Experts of a small language model.
Size: 16 layers, width 192, vocabulary 32000.
Experts: 48 experts in each of 15 layers, 64 GELU neurons an expert, 4 picks a token, a shared expert of 128 neurons.
Below are experts of layer 5 (counted from 0) of a mixture-of-experts language model. Rows are named router (the router's row for the expert), down (a neuron's output weights, with its number) and show model dimensions 48-95. Each number is 500 + 50 x the weight over its row's rms, rounded and kept within 0 to 999. Numbers have three digits each.
After each expert's rows: a language model's description of what the expert responds to. This comes from a sample of Wikipedia text that the model never trained on.

# expert 17
router:509520507558428498463571510534578544554422526493511483485529458480519417510557448550450509565505468470573382607486473525472456499484474499533537
down0:474475470525545483490537463436473491499554553490502577439501557382510546480440604514528511523516424557514513480527469400514495429657518421450520
down1:449589467525495565493468503544453580551500591507487481559495524565424495516443517502480451524500477503468609572496545527479514428541467438534448
down2:582531572581507491462497458510564509470488529498511439498476607320517504501417454429412555520507566489480490512527556517493542567558480597466429
down3:510527497558567590441566487414561594420477559543422597524437425515515516442505547435604440535487392489529579436479482539544512531438503447534464
down4:580445557516546486563490545506429487556559550465531482470462528480397420446426525545510475552538537543470488528514459472595434501555480509538442
down5:598510500541413538601547429530466508492547582418573472516454460548483395474581576472453449436528512498526379528472532372507624498480485617543455
Auxiliaries and modal verbs

# expert 43
router:514496523469487433470475463447526522468570574428602478481527475353569476537531470593521505493555448555588595406551525521462524541497538509525596
down0:509564463543507532430476506480441435533516574484425561551461422507480475480526493448571523529401562504438518486534464508419383534596610556471530
down1:518513506492580432496481545553586425470431485502567472502520411498539420475474499461511457471515551583567473528491519431489489520518467483520454
down2:514452554492481467398495527484469462514470539465521453442478560570516627509518451533507493540485497519494552416455441492389433501509396471523511
down3:489470465494543536458511567517459493424408524520632588424413507482491501491503466375473525490537438572500471505518480524506554453511472471433484
down4:430503507519438381429471469509447461510529467505456470588586551476569399500522539474535434539555522557463449485511482482464485481530511517436453
down5:435565558481523467516463516538553528486507401529534459519577499413467476503466541538504575422510453502480529501523469505465557540502550426524512
Scientific name pieces

# expert 5
router:473549423501465537465490460449448549483533541516470521501453480605472588535445486407486574498468502454483447514511495423557574525473443554459554
down0:504434520542535505522476573492437514462459392573412470510422423528451522544455514411560471511561514502477512492473401578444526575566518544436448
down1:442669543554560510503426483434447571549527432457536483530544370496502551444490520528515493508434486552377486505515440468520470561475568554542457
down2:393533472411542482489517528471443501453493530549438561535526531443479495513500559411536463491555462512491555545453544586520490357434499461523496
down3:456602446522489462529431474517391554545490594499461516450493571508518517561475479566365563537586472540444471457577530487442521509547547487473382
down4:595584555516431535515500500500510478538455487510459461473426531468536566457539435475372512394481535496510566517465421508548480502493515538463545
down5:598472453545617443545523350492517573435458544549516505487483578524443615491530423550547539551407461565471542506542484481542470511424551494505507
Personal name pieces

# expert 10
router:467539587485544500437532498583462547518523587539503468455482528511484485484527541534447495534548410509496465554538625589456487496446472561508497
down0:474521475506513449518529491509374556521603460462546471526471550485448474573541535523469544499418489510459496570472481564470557527547458576534508
down1:500523484521440529526439483537512448486504547602484546555572422442482485594604456468472476574516500433508479562601567506442455531446487509500596
down2:477521597534419538431521500563426479549523581515500496452465562419418487466574575515530513425535530499495465550535525455497537454466444504466488
down3:479566537482512561534504483548459549490556491513474500523508486574526489535493523429582474546500534460500535540491470502526407600591455471442504
down4:462407486512482567490518523558471465545545483489505429581498541500439476450561434442501541453440548522617418426504541534510532557513486579550591
down5:501577612525398475528594447524481470462485464565471550591485453444553482423531551577564576441529429533487514558581507459449573510582496454457540
Table cell openers

# expert 33
router:589532548470410398517483515478528462496569556499586505454475425537484454502481444511540523524544469587580507530553491456490480571534461564401479
down0:498441487527560473564507442419470519474495462488526524472503556443514512580610547541492502399503483538398471571450436460457466479464510436519508
down1:486550531372369488481508535522484529458504497528458510450568470563537488505407452532518414491407505467447518475525563542488456521482387537558438
down2:375660609568559414579554453474558429431428494491476462541552540445566598405488485495449462465530511491511557546463516492561530502506617503504541
down3:520504434444510426505519524510502578437480497461539415490382504437550520485511510552486423579429428451576531512490444492577547417492468483463397
down4:465526506514525539526507518581484445458505543490496564520462473420520409507541558612534587492491508478539511423447526615428494481496535655368516
down5:543409474417519491476559445481562377516535509524420509465477563513577633487464538539443482495516507497496475466571490524492548456481388480639524
Biography headers and nationality

# expert 39
router:443461468511492621413449565562472485457529511483545521477420550548464496474501539556489571472392429546440416571488522502427535490515486497515463
down0:536509565483543519400543477416485547454545478569475534533481521562460523467395525400489519472434524537500493492461511577475594596368498464537453
down1:484533435569502430523462408556532522509458524506525475462545564489460477507555517489533431450510550547415480576470526471529514600513517643487488
down2:611453537481383505657415459489496413497483554554548432466468499536400522568437457480594523518497477478476516492537456467517505512564472582469546
down3:489465508507368460525544451555638532464491524542456548422493540467464504513384498556459531519462450602470566534489498528458522535559540455470492
down4:457458513494465483497452540636484553572499428454484507483458468488521549480495537553558574481503460546612492545558465444493504577412554529564525
down5:457528520521457533497414441471536466507576566463493598531453549501597500550502599529393514455428527521448503480496478418436494412464479367525500
List and table separators

# expert 21
router:480562508496454407442436448476551469564473546397553434506561390467439491564582395594545441461459489439561596462444522533456564582542454483538466
down0:486447576547627480521478510500414502527482485548618466493596480530445558463533447598453479460543455469498516471466490488524523453518558554542539
down1:474422456644503533469482501574550466533533606528475546408464527625456427411515523499569502468413443449576549464595505466577458438471515464568442
down2:509531504524399436421510486465452427529487429464503495656524471595577550369464532467497573554489575548474511498507500510543489466558467514581546
down3:414508535467463498512487460515573483492485408550469432516539558475536461399465460504532419557598432583528534490510521464587522555531470475502387
down4:419531496506409557497502531479514467506507539514619528524470583478436547500491549473464486488563488462452510616579462430581508469463566523554481
down5:465471508424501500455564532521573520615549501530466550517546491452563456456570490447481556466525487513578508470506472431570451497422605489430552
Common nouns after articles

# expert 38
router:478523472457505599441566483460454548483442449557429467520459484542469510502501595430496460539444496433384509480530590489534477459484430476420462
down0:494523403555456476577506449470497464456490460427488578561551428528559505454455411411553532467493543535464523462488495466551438526532484512477586
down1:531468516558530497567441553488506583450542514474473485441511495504432521513357431489495420444466472526386564522526530450518497483462563503501491
down2:478402568517609509468558604482408519481489468502544485586551503489559469484627468503469412549479587568637504435462535413445527504527485446501516
down3:489508595514480469423495489520519510422589599449561557466504469559494494493539407550617414544511407535502483526510424526528465457552593630500576
down4:522608515395484542525448502500534475624483608512504438448429477473535576490480454477456573516543689501469484497452485501492477390550443556504436
down5:569504502474523567590469498400530483498492480508514445587493531454454523461553529462568546496481374606490509530417471410465482394536612457503463
Hyphens in foreign names

# expert 26
router:456518520518471472540555496524541466543468480525456483525461403486581564486563596460463542491523517445552554480409424508489506461491503469458520
down0:618513522496464511559562492496456546513557492517481408449481584563518504513520552563538451497515477562477467461514555538551485483524528439599404
down1:534431479506502521518416510517594478471537477547502518530550507486539507371517589485557488480482508539514604448488408498533517453404508503512521
down2:510660465441555479471470570481576492456441402484451479513525526584599515440552549499517434521469506417538622421482488456445517576445478475546442
down3:429587431440546432565508396585479513627506483512431430475556541427468503448519504559478557556557458461621510452541465562546512491508526499540469
down4:519547468543537550501446492468477464428550385558586522477431461494492568535512453485425469449562544490469550456535528514523487498485421404457486
down5:503446449428465554555451535508501469521494472523538424502583573552441480583497479545484538490478516488516603495511531606435485490461508468539488
Function words in clauses

# expert 41
router:476534497482400479564608527548459482577551588427593467527443489551444480472445434467459477489540601530540512514509510473572413530552486528457510
down0:684536567537588511471503520488457424477506495413563485532497556464592529371514575530439460494508517541531520519541521410437531494512459518421577
down1:439614441473391576490461451469514558473502462613464433481487396490504511368626499564467441490499518472349515403517490509423555567446554400551493
down2:450485541468442483484532483523531510537507442502435480464564476514496547473497547479509514576581509558601539476519477452491524565543564532485505
down3:494443533540538528512478527487387440475517454504551481445449473493494468496536528538453495452577452445477429460519444446518514557428437480471561
down4:552540507549592463473530533549486516506492587520477418473541470557532547471526577483447527601519466498505441479382404502479527436453545498428514
down5:565429494513532432435474574511558421482495510563505542482455623456520447426508515467497504523461481505554483529444609451497420460445554526566419
Song and film title words

# expert 16
router:443489460521441458532544509506444566486489438562501558502500569589585406454477560488558564572451429508380518443551530487556528507459539577392534
down0:511530455475561473546532537478497582468465511488432486527528543515526427417486490345476499529480510578461456545520567525528465405575512480427548
down1:545526497510455463481450505539471456530476593543421523392556501446490470461465527520471502557581414490520481458558564529388472563612519580494482
down2:526475504466467498497516544466563426502478456525510365550581419566536512468428505506466456517486540485531556547574531593458345593496461480575440
down3:548453505368560456439575547527447542485555408509522573575524519475494489487506526514546471410550505496462515350459576519560552450545515477515444
down4:547594453485543486553546530517513483477529498445493524469514474585424565498466449498444503444406447449455507497514554503519542377493446495622531
down5:548525443480586540466523498476467426408453547510512548513467419539526496459541512472462537471606528530537547501588515608454532512543478519493433
Infobox field starts

# expert 46
router:558611458566465625442518471494460556512459516491499518453417432456498473466576482576528520493475538511503501511530562545469566475419537555419445
down0:524495501468493583584526476456471482501481509505475449515435459667523512425529514436455436458472530543439531531478432451500488439329500585484493
down1:462524437454449463537535411514454454506494436492489549442517563569538551421419461459547565504465455559466502490536526511351546559454487425556532
down2:506496431475554487539518404550496470467552444449420515457438493534467440376461587484476548538517511517471512456533555636509477558541470462599557
down3:526526436491462553578503508506491514530457473577600492533468481514460576519516578406516472423504542423416564469417573587493460483490546424520540
down4:465520473573428549450399492452531549528468454531488486532495503547486461337597509556494436531533533369463435455445475523523470441397451508538499
down5:579512507466556547424528475505550504398553526553551431497412487440543530491480507488441446377515470437499568560464547619502538534507489478484449
Cell delimiters after numbers

# expert 14
router:469497424485579518555461555502560474499450448510458517434481577449546549409529542466484467497400470505469486532546469389463535444407474514602499
down0:523444520456523548550485472574512524506492515419560439375502415519588629482630479604474464571482440526472545422561554462488460520492446418498487
down1:463516486406477477442537510507484507552500465456580513566496531513562402509491474499411589541500484493543537560531561554448524554487534481439490
down2:521521550536480545580509537457511508482481444442543556389486582510584576533579490430444614558503555450440428518527545492561533577588499617429536
down3:539482454522516433521455553561475477481501457500527584516427392503473456445467433513527606490445471428532467492485506518569539446572477568479446
down4:513415464433443500505528435497505485484519517520501549592470551419518490467545535461484549500540496502478460504512486489457513580488606542526478
down5:455488472518534525490557443610467486438523546454489500524512538491503462462539497525340495485564515408563566494533461488575435472506510480465514
Coordinates and units

# expert 34
router:556558536529500430535484492547503479477391529478528461447417523479465522484526489480606437479443534478505568510496521443479427574557575446423457
down0:538570527431519516591466424489547528584491553408571548470484529528475437475480521460507482451477536553535541602478547575514470546487450492460450
down1:555495554518557564522613554487451496555543456492495470515472483559496430531462472540499432505546557474558544467462504501462505525437427556520432
down2:559543524373528416490476525441548485490495465499538573431547518527619511512546531512581471522599464520504432466525481570473510429506528431546511
down3:461535620534593533557503498484518442581503558556498439511517528539531504541467540459461443451548492554463531524461557458512507461510517379525382
down4:429475533501424483541537497477538549493466408494515476541537551555522502479474474583449495453503500494490425509560474517427430514409398576531542
down5:545557458506531503443491514531490487509469479493553498571398540498578538508495557465489549474542523458544511490419558403493495537436482543510510
Prepositions after verbs

# expert 31
router:395492523547503528564419469520451480579476577535586505495531460529548461498482441567522460515543490543547405542542524568466489594551529550433536
down0:474615485472467501469461529470496560430524594470404478501545627586475508509524547561564469421537537534459423523400480521554453444452539549472374
down1:464483474521457406586567501536556577535499461561559595546552528516503498519551496550552504466536474532485660407391531482474506489539433469532523
down2:529549478490470461563555570524496466508476467397487531488524407503517463424427487530472516476501452391614439548571487436525519445401597469487475
down3:565547532588534548458483514380504503393507457400447561475455515505470546444471515545488509471369445518444575479472490515513431528494590511582583
down4:502498437454491531508505538507486492453470563518521448569503480517493567459508512469534585455470505534482460502488557449480545423458472561528485
down5:452453631477475555461554392390363592504465417579507474578448370482482456547490472457476559494477537490489558438529497563510488532452492517500582
Line breaks and headings

# expert 18
router:465482540547510467566569457470462494482481469496553500597612514514599449441553537536543505547500632546504554530498544561532473448509533516419429
down0:468478534461450529499481479517534414497520554548433493497535467459575466520504445534532431521491586540590507462494477447499443549579528586508463
down1:471525502526460486528496514489541507459486450500450411481406508512471474484519520500408554508527446493464489437533608495582524676518531491479564
down2:501489525612582491574509500502503476466520506515437549482458411657464533417483511465557483449430447475505582439555508519527531588542509477500525
down3:502563462547535493539503576505473424530446573446459489516586638458521446505509539574629424541515515504445490522455505457538482451494562442536383
down4:361463461462480522581451447476437488533506362453531538509523484477508509453451515446547465573468445523381555510469535495531414499452444527468529
down5:484427578439545458460464500540453449516545583433469521411445512490450590426618497449437467565465366455563443521426496465514505588470554472563585
Table and section structure

# expert 22
router:529500469442482477496459541589521507571432429465459471445510551544446486474511388627451498520402502534479424522532485487448469444469468578504472
down0:458497525561536499472586453426515449496553489591503475426498531572485532618449515450506621565433512428465473508540510482501546503545525519474548
down1:562518574523557419481521507466563448537476450506461490476545468523531508613476511535464560512480558486468412480419478363553525509490520500489474
down2:594499464510433461574559522531499509469530428583498498548508542509549428471496426509471505477484480575457520511511512443542475448465454504473497
down3:472518508537584494512514523510501465439518532551609495604502574549428497440534545483539512504583484585516404506531501480474493470546623564447533
down4:524496523492475467419515550432485569463509509485577522500510561456526583383553586474442463486445568393418540493455451560451435489454480421477546
down5:454530510550527529470496435534492463499473542500474509511495478535515481557439561445443454471486511564421580594447372479472528419450552495497588
Ordinals and numerals

# expert 4
router:437493516499486460480562524520451504498373464549464450503463487474429455493468564556499567520540441460457531464464568496514517436441414457437447
down0:456524502430475530477516462429509457528484607490517498571584454498445432561495424490518576566465519471501437563476484521579501353543565460465550
down1:524423456461522498499559351465535534486574510499528457477531492517472528493559455483520468507502520585426450554538491442519533532399461474555569
down2:439513543493502549541562504528442475465461474490580516532488529458518460411519449483527539538518418566465552476514480301449450434475535493579595
down3:391584460482506485408537436542426479454435439485431549478488503513640515549487528432517510531489438542551440345430493590474455561429537488498525
down4:433557563502489563300477485478507489482487458445613527529553483513641552500437548471544415488559535478503460487482455416409495439508543613607474
down5:501464503522483496405496415517541496550459483507464446466511517577521472551465484540551522578457468497484413431505582548555547494441501624522451
Hyphens and articles

# expert 45
router:550491567527572438435550542507498523502435489541457452457547404487517533485582585475427588495586491455573572508419454510503515442483487496509467
down0:467508494551465541604528423488502461445468430452519516436463512501465401457476525462541571603452405482461454469517462586570528573469509422514567
down1:516505584510485548514504497529524498565532420488469534540482453485484524479541483502459559546352430530465495614544535497488532527566458478509536
down2:632462535504571471553434505381468459433509425514476566470532488587477529462493555572491427498459414492377473533461541498471450467480474510531501
down3:453495500432505465452581526608521447502571546446577504398486510426491534509478473486546503517545481545497388396535452418479540479414464358558584
down4:526540565586530531507454604506511575499592439518506492431467504515376552462468493546521535566424487494439541509433544463478537464446398467446456
down5:521417471458555514543457428439466485472435511557516488483455528515388439412442463499604513457471512463496472499477486542535434548425510575481425
Prefixes and adverbs

# expert 47
router:546477448563459412454510522498483559569575545519541558509469596490455546483471460552473620435487539542535565498526469457494514555475557513514569
down0:482480568574526492545470573542493440493414512473573591584468539503513550507412501467479577539491565462533530476488543572495468437516535464418460
down1:569442559442513384525489433454436476473442484445498510498489448566545547508603544573504440515489428519548442489563519560416513368487583490509571
down2:524451402385419444573568492451597485526521568463437481466512537431476537488544547495494456490436527447555426513569446475506559430481435488505425
down3:478457504422402486507460459531445435578481432453409525446490487538495490492436540540526424499510587393454464446441557556415541507619549537437501
down4:511464516536558547515470420514488493446530477493530619585412586474447460527517554463521477448498448538513466544497521435465447574479592427508546
down5:579473515542530549523485527390431495505476478451462501490431611512455381519541461568558502554475535444515435453532415580558411469429605447521508
European word fragments

# expert 19
router:462488495450436528493446445484526562500576456514443547527475513370437540610438458455576489517575618477460562386493473465566529567496543584570563
down0:551529490515433545536470516476442526466505536610535544442459405432546574527476566538489462584533470504535429543518507567538472498490436551527533
down1:440448441530510522421466479510521500481475528448470501479516539435517524527531494552556497589552516584476583461580441518504529532547524464494497
down2:492470560530569501537568513497428569626499496544477505509539396526501464462572564483533468437478543494567508556515422492491454426596507514465586
down3:569532506571502483477540580567429440451524496461486507408591447512539515426512497516512444497418516509572415565550467460443555511524559464483456
down4:512468476467428516470422471516514483431494506564521423593478499479526508543470551541465584497573549445487460566507450484476556485484486563446415
down5:528595482476526431496485422560469524519488591594500509499422493521549501595533504440511437533484568467522435463527471383552461486453505528506487
Foreign name endings

# expert 13
router:511565517495550575591467475534463553493564523466562501476536518527516462510460486501545435536481487562498547496529499483498447479533565479544544
down0:512465522506430465456574523498474532541413555499619511460545431458577497655405508456540486516487532457424546460512528492507501534596521553498502
down1:514411459453444484459536500528457431542537536564528453526534445494630443471481500502520556430533466486527517430429505579418474491560394598492559
down2:482529540431538443589414451482471492470506468454524471538553490487497446538508484379571575490472518434462407418554527518464448527462489579412502
down3:502537483463488498486460490471480353546529416539461503462532416447520388474519489462561504475474580421488559510507463536567514503488461470517509
down4:493540529523500441476476513537559519368523476541563478469491533459457436547480452549566491507435525607418418516501532491450497470516480543424535
down5:476472586562534481558404537507446543513499478527528452503503535603588470458467489461545455475499417411473560465492486622543561626486475450436445
Years and number tails

# expert 20
router:548494497556546547467534557412485455530537389530470478534509578549526531456514625428512423528480486522510477500509534415523426418435487453384487
down0:487460506374595434466476415465529485497563502594509542542488450501459466542350499445545516491492556537487397552547480500464460415405483455481543
down1:523519522513555543641430551489479530448517487558415417392494558518515449518568422565432541530453520411475550474520492546446581639542493529520569
down2:455522566423553560479510475413439459532586544472581502563494615429426418530571600460468491558510555455468445459519454512527493373483491483530521
down3:513416458491468567456478421607473505597493538466402531554497488460506536491493467514499597545558407412503476497450403471610443433418574537458481
down4:423404494541430442564589497599435411405491569548479460420462578593478512516505464497570510492548515494551555553423478468387464482397562526500478
down5:477468548539530458563472560471555580486498515488521498373490486462471474509427494570529494461572449508444578500422539460490625545576495470424522
Prepositions after nouns

# expert 8
router:565550488533556442513446461429495619469500456537404516534461511548516420482550578429592414517613533453440584489456327497514563515487552542563474
down0:517455527585573473377552514520465458450458476492421484501536485517483471486475435480522526399502522517430514420447502541507560473516492556513535
down1:515555507555499446506453562454449464492432538466485553550509463518491455521585504417473451487571490513426504495503503473480538541564449486453456
down2:585480526533482493523510536481492501421524463556513583468538531465452517480590534469483476490540514456514507504478500426422473600463469583531472
down3:498528616576548624510518480495561435481513458590514471489416554529546448384454516489476514495495538431497563473454537604513547556595485552503480
down4:540413492509443512556528602482473475490481464636482486581466421488442537452501494443553479449438567465487418586602511470454535466440399552453500
down5:548537504478506503438568559489524485507433531486483520503602524510443422426522488460472541381428464552533448542488560518514542515503560545504407
Word pieces, non-Latin bytes

# expert 11
router:506458505439439486448509512454532455574486526413450470525550479365532474517533455508409504491562542493597514466404466502476417438531612534557487
down0:459431501533521559512508554577522467502446573519502460468453517599415497452444421519567518511469483587514425525547565494487530430526505493532433
down1:509568519510535542440482479492479550541479460459525513418494408425532570469491490513551514506583426608483512467529548462533514650466501581478459
down2:516512525456645470466505467438561467490478474473470500475451556530409425547519497442630563491434489441433533542552508458416518431485490599434553
down3:445548536507454496456498500534507546562556521526434431538500473442422547380541505579508507508602445467434493460483573607515477494512569546466473
down4:437521442536430506523454463528546458499434482531540489521503455566533469531462507587551475595438505513490471537470554544475503539568513542570634
down5:382472482423519507509401568472494458515473513485483500457571450473576523488448558594519531486627413531524530534513399511523523456488500478490509
Abstract plural nouns

# expert 30
router:530497518431448612553434493444449517462502493414555557501480606522547426559422557444581437486517501515411436469550507480539484563475483398497565
down0:503497491427477571475545464414498516576492485505500489519489457432556439536523398557446512494503520472548511483421513600482503394547436558455532
down1:553458498540455518531472463593570544466533522482526494585523546479536522618452465464488434431518582517432519437502511457565565573532485536571456
down2:521509534482476521492464394485510520501558605510572433519530560600458462545529476406525452476514532474433504486515433509499536420518512484571430
down3:506511453445440475573515453606460495518525479498525395508520490516453566466618568474503444520467528473491531468536493519499505447499454454491524
down4:435536418482555440489444447493486527379528456543553577454536518595553428454535499501491437451485569464458492427505547547557515529511405568529528
down5:595445546413516599507485514504503479490516586395461577484563588461514561473430546518513405485491373512444472485567563568569509460497443615511486
Institution and place nouns

# expert 25
router:411527533533443498471486458528499508462569600497635515515511510604460507532437408509476557411513514582520516555440526444473482524618599558518533
down0:546443471433555507443446494475503502548529391456504465505497431516581489463510557575384502476539465443481504544532457511392479536597514562573452
down1:451449413511389464483572526487503596566518565497527456524495503437541463468533430454573545562452541554575530573403515545585472454421487549450605
down2:533486495468505472528524418489577452533442518471493453515463470477483524514494455374430516522478528488426438456512496486515486466505500490455523
down3:540566488460431577396544591548496438446502577523401500481445551390482525575548511455493533552475418526440544550419580500502399518488522558491424
down4:526540528473532462492501485364476439509446479590567520439494423485507447552500566514555438484496430550498432539441530469484488414511466407483473
down5:570451431515465506518422422537578534608532447506588554473530550409552465346501512481552501477518467469525430476511489438496485496410485519593613
Author and credit names

# expert 7
router:576491474525499530489445499586600463622430439505524540493483463496480500537519479534491486523474432563495489490521561511441591512510459463475460
down0:548507509470540535575573490482497538513521477519465606493499578460449616479503472602403436513575527509550442537545505331535538549462596580451475
down1:501527504544534489469547478435432430538488513478482521485500509485506622428495439508538433478567583451481452488496500469380499528345548616472449
down2:545492546447480537511544497381489564517496504528529575503473480534457429546455472604453475449485528518496501476428597397448531453484399536480577
down3:459499505521478531556528492406486539502447559558330520390556401520571496488523592471578442491485503534518490517434467495522503428402453564546486
down4:533514509482482546415507464505432532520569627523475444548420455420508471478490477559539475496541568535520564403558558441560436464588564498480576
down5:498508505526478455559510573421554507474492471540439523433496495454452490526478434525498501523531577524440414514535475546526527525530533498431618
Sports stats cells

# expert 29
router:453510479476471529493587510559464494401612660496498520582468539523499485453528497477496499479528470514589589519607528438517472520532591456443529
down0:514507456428465476409496519468383592381473443446514473515506446456486505502450483504522534529499479515551512479507561505458488459609506526500440
down1:514426412574387537472548400529515603414553490586505496462472473430445477503510505551518452549566455513439555522472461417552476495464519487610478
down2:453537449593531529448498585495522507536532429457543424533562456601522517477469444605460600495522452509525546547522492558369499468460466541552423
down3:544525440595516517429472551538491613449472502583454531417567560414490516440444500468553563504508518435339526473562543423527522458440547576526538
down4:520471457524473496589490466494503482514454601383485535441427465488443572479523547493516463475555453482430497482486476483499573569477649567442418
down5:570521462559524459456528497407493532512538471529548467470533457489487495421487569568447523514542528492394462453396493527496495534494479444498497
Sentence-ending punctuation

# expert 27
router:491519564397367483544478459471499405531475374420435464510541562460503514453505554551538417546425507508472541509548502500492430436507558492501522
down0:515430478494562525510518486447531452501397479459518506545525576513570531550562583454576441512453435361442488558599433534567406571559496511438524
down1:456518449481487554545501478443565573512480463482570504542543528450487514435480504436533458525595541520479429580486402523481434518527534581474478
down2:531482503552541524537495507527473500557473591501537575464474537403448484559606541418620485409460541499458538545472504476519537552562497403478392
down3:537478491527569557471451554495501618516495301497433510467484489426496434492522443487480504444394545527546481533482495515476513497547505632521404
down4:504479505524428463461520416498613523510495440427507404546532484379425492418551456500555504420429546513545495555545526483527440504412541464434367
down5:431510482499420481399474535541429474544513602403522492525511466539460459538592524518407549545541541540564513593452594554560588560509541532420436
Institution and place nouns

# expert 6
router:559443491576604443425518558498542478533453554456480467509490485453489505448530478458399556509495444472593442574528473445480512414496504529486479
down0:563559472461505489517521395461517445434482510514493512474479485460468467548536452476467493577528482549585424535563502514536477445476485455520620
down1:468575474553483520554461501553559468525530443512461477502573443506511530575419449481524467505432490445493518601618544493509473496471444595559588
down2:497504435501492452434460533480436480479536496465520442529466471482489447524499557482476373555516388673491412436500562539412540466528510532498483
down3:497537433511478544549522427453417524522433424522491432470483484471502493515521542400525468528398532552485474569469498444525564468462527508550504
down4:504510534574605579451509438529470560443478446574545423461428548541467471478457539523503552475509544444470492497495446551456494526496476527579595
down5:503459543560569476476530516537555508489589547576554491572477475479441523455543470407538530502499416511474553471512550444510567424405479555408579
Determiners and possessives

# expert 1
router:462526570463498434436617460537441567482562481518419517443427460512520509485438450620402481546494486457412529545451571558451526524522464467487478
down0:495420575542474511441424507505492471470516520517453519540542567505519480534532530426524435423515476472534482560502468451565451559565467531585478
down1:436457446484478512511558507531522656515508447496455597518510515503489440357557501469461595502508441564468610449480542578581451426419534526488569
down2:469544612530536509433494422505509519484463482552534505558574528555459481498446493517573501522563438534562500507437543603415538475444544516477533
down3:505496522482443482581514423517471512456520527483593443513452501422483465506497551526520546504616509652465545558489484478558497568438412537555535
down4:406530523453426487481541496513499486466499498504476418614572455474580419474633508499455536514466577478429497461524494481467438425493486455529499
down5:537502444477506541385490472419530512515487519455411512468465527507340455501581518517572573496471453474449487527548473509508469542516541510454495
Clause-linking conjunctions

# expert 3
router:480519533519509553479457466500514500475484441553491427408620417589457484532512576475461400515550496490513443509482522509466499492495496495424436
down0:418499507549548592536448476477499502505508551613496474473529453457469442431540462523470502561591400504604379516548475474547589437473526540443486
down1:535474437519491504561444563497501502454507464492443477406454521437450534492444510542489481412621463456548508573491587418424523534512562617484561
down2:560519560466461494461435546492466569464508504568554487526528571401455477518447504499453496537600434383502595545538385444468439585543476509487498
down3:532592593531458473507499499499501479463559480555618486483540595474495528498448565451467566505532434517479450575552457522485458518465548462528483
down4:452547509507382563489457557443563499609537454456425534405606549557468498487452538554422494493428563512533502532480446442621488441474487540529469
down5:530487457478525482485499582533488489537561537504489456582521388530522496472496550600505488413498510502368465481411476573446488516556494490534473
Verbs and relation words